Below are experts of layer 3 (counted from 0) of a mixture-of-experts language model. Rows are named router (the router's row for the expert), gate (a neuron's input weights, with its number), up (a neuron's input weights, with its number), down (a neuron's output weights, with its number) and show model dimensions 336-391. Each number is 200 + 20 x the weight over its row's rms, rounded and kept within 0 to 999.
Before each expert's rows: "raises" lists some tokens whose logits its average output raises strongly, later layers aside; "mostly gets" lists some tokens that are sent to it at least half of the time. This comes from a sample of Wikipedia text that the model never trained on.

# expert 8
raises: "\n\n", ",", " |"
mostly gets: ")", "=", "}", "]", "\"", "”"
router,196,192,197,168,193,152,184,216,212,222,189,195,199,177,202,218,203,210,219,201,172,189,189,219,223,212,204,200,174,194,190,180,224,258,177,200,218,187,211,179,199,198,222,210,207,232,170,187,216,178,173,186,176,197,207,216
gate0,242,187,218,222,219,216,219,209,179,249,156,215,182,193,193,192,204,208,209,207,199,193,225,273,168,239,186,216,198,208,205,161,162,197,206,163,224,212,206,249,193,213,190,221,191,177,222,215,194,175,176,204,151,181,207,191
up0,178,182,193,219,177,196,195,231,218,185,194,164,194,174,170,228,199,209,214,158,219,210,197,175,224,216,186,236,220,220,181,218,182,204,197,217,223,158,206,198,215,181,230,209,208,186,201,217,195,189,221,206,217,166,202,182
down0,231,215,221,218,204,204,206,244,205,186,184,206,205,223,216,224,224,215,169,219,185,207,195,219,224,221,231,172,210,179,190,206,191,198,198,166,180,230,194,216,156,218,195,189,202,193,207,190,212,223,225,172,179,198,157,195

# expert 11
raises: " (", ".", ",", "-", "\""
mostly gets: " re", "°", "′", " MPC", " JPL", " km"
router,229,226,216,186,131,209,202,230,209,174,185,218,207,211,198,194,200,186,195,225,188,207,208,187,179,220,211,227,216,175,198,247,204,215,189,210,200,177,224,213,183,179,186,176,229,192,206,175,190,220,184,193,174,207,217,202
gate0,172,190,175,210,168,193,194,198,204,179,209,207,179,194,210,201,166,173,210,229,199,203,210,166,198,183,163,178,202,220,185,183,197,237,228,236,191,207,152,188,168,164,200,191,201,242,169,218,172,209,206,231,177,144,222,175
up0,179,203,167,180,248,199,176,208,197,183,201,206,184,204,184,168,180,229,201,183,210,196,190,215,171,213,205,186,219,237,192,214,198,217,187,211,192,202,222,217,151,182,228,201,210,149,212,235,220,207,250,221,211,158,204,224
down0,196,227,189,197,198,172,206,205,151,192,214,196,219,178,187,183,210,186,222,209,176,179,188,217,207,221,216,205,250,168,219,212,184,214,177,198,169,196,223,218,228,211,209,170,210,168,202,199,242,211,178,205,189,244,203,195

# expert 0
raises: "-", "|", "="
mostly gets: "-", " \"", "\n\n", " (", "\n ", "\n"
router,173,187,164,201,208,227,172,165,190,187,229,223,192,178,194,168,204,220,173,207,197,203,214,179,197,219,205,184,210,213,210,197,225,232,195,200,207,184,213,179,211,183,206,221,204,239,213,214,179,189,181,198,271,225,211,187
gate0,217,210,231,229,170,160,189,189,219,226,230,204,200,202,199,228,210,161,245,212,205,162,188,191,179,190,229,164,176,215,212,187,228,211,214,211,200,184,187,200,221,208,185,211,173,188,191,173,214,161,184,214,201,207,190,215
up0,225,232,219,218,227,220,194,197,165,218,197,195,205,150,201,215,198,210,173,177,216,173,209,183,198,219,238,234,247,196,209,191,197,217,204,236,191,162,225,215,164,181,191,195,190,202,234,199,192,227,246,188,190,192,185,213
down0,178,187,176,196,213,164,177,213,198,206,208,218,234,221,176,222,192,209,216,180,168,175,177,223,212,212,226,205,167,187,173,162,215,229,205,214,169,234,200,190,171,200,181,178,203,199,189,195,181,237,150,154,222,201,176,205

# expert 6
raises: "-", " (", ",", " /", "ni", " and"
mostly gets: "wood", " England", " London", "ford", " York", " Carolina"
router,206,202,211,200,188,184,171,191,166,189,198,205,195,225,203,205,221,218,206,198,213,225,211,205,179,202,194,173,210,210,201,223,201,194,175,195,207,229,214,188,209,225,187,227,193,202,200,241,173,237,192,174,176,178,205,207
gate0,208,157,205,230,183,197,175,181,184,235,170,194,184,181,238,212,204,195,196,183,193,186,193,201,201,192,195,220,174,205,208,215,222,204,193,207,193,189,218,190,227,226,216,184,170,199,167,190,184,179,187,174,178,192,198,189
up0,194,184,194,200,210,198,206,189,179,172,192,221,205,245,193,200,198,203,219,182,199,207,153,174,245,206,190,206,212,182,209,161,207,195,197,192,207,242,200,202,167,222,207,153,196,196,248,247,193,173,177,159,233,154,221,227
down0,212,209,222,196,190,177,199,198,203,157,181,199,202,214,191,194,180,197,208,218,201,207,181,207,230,202,216,184,198,201,160,243,187,192,193,194,178,182,188,201,201,188,221,238,219,198,205,257,173,168,215,200,203,208,187,197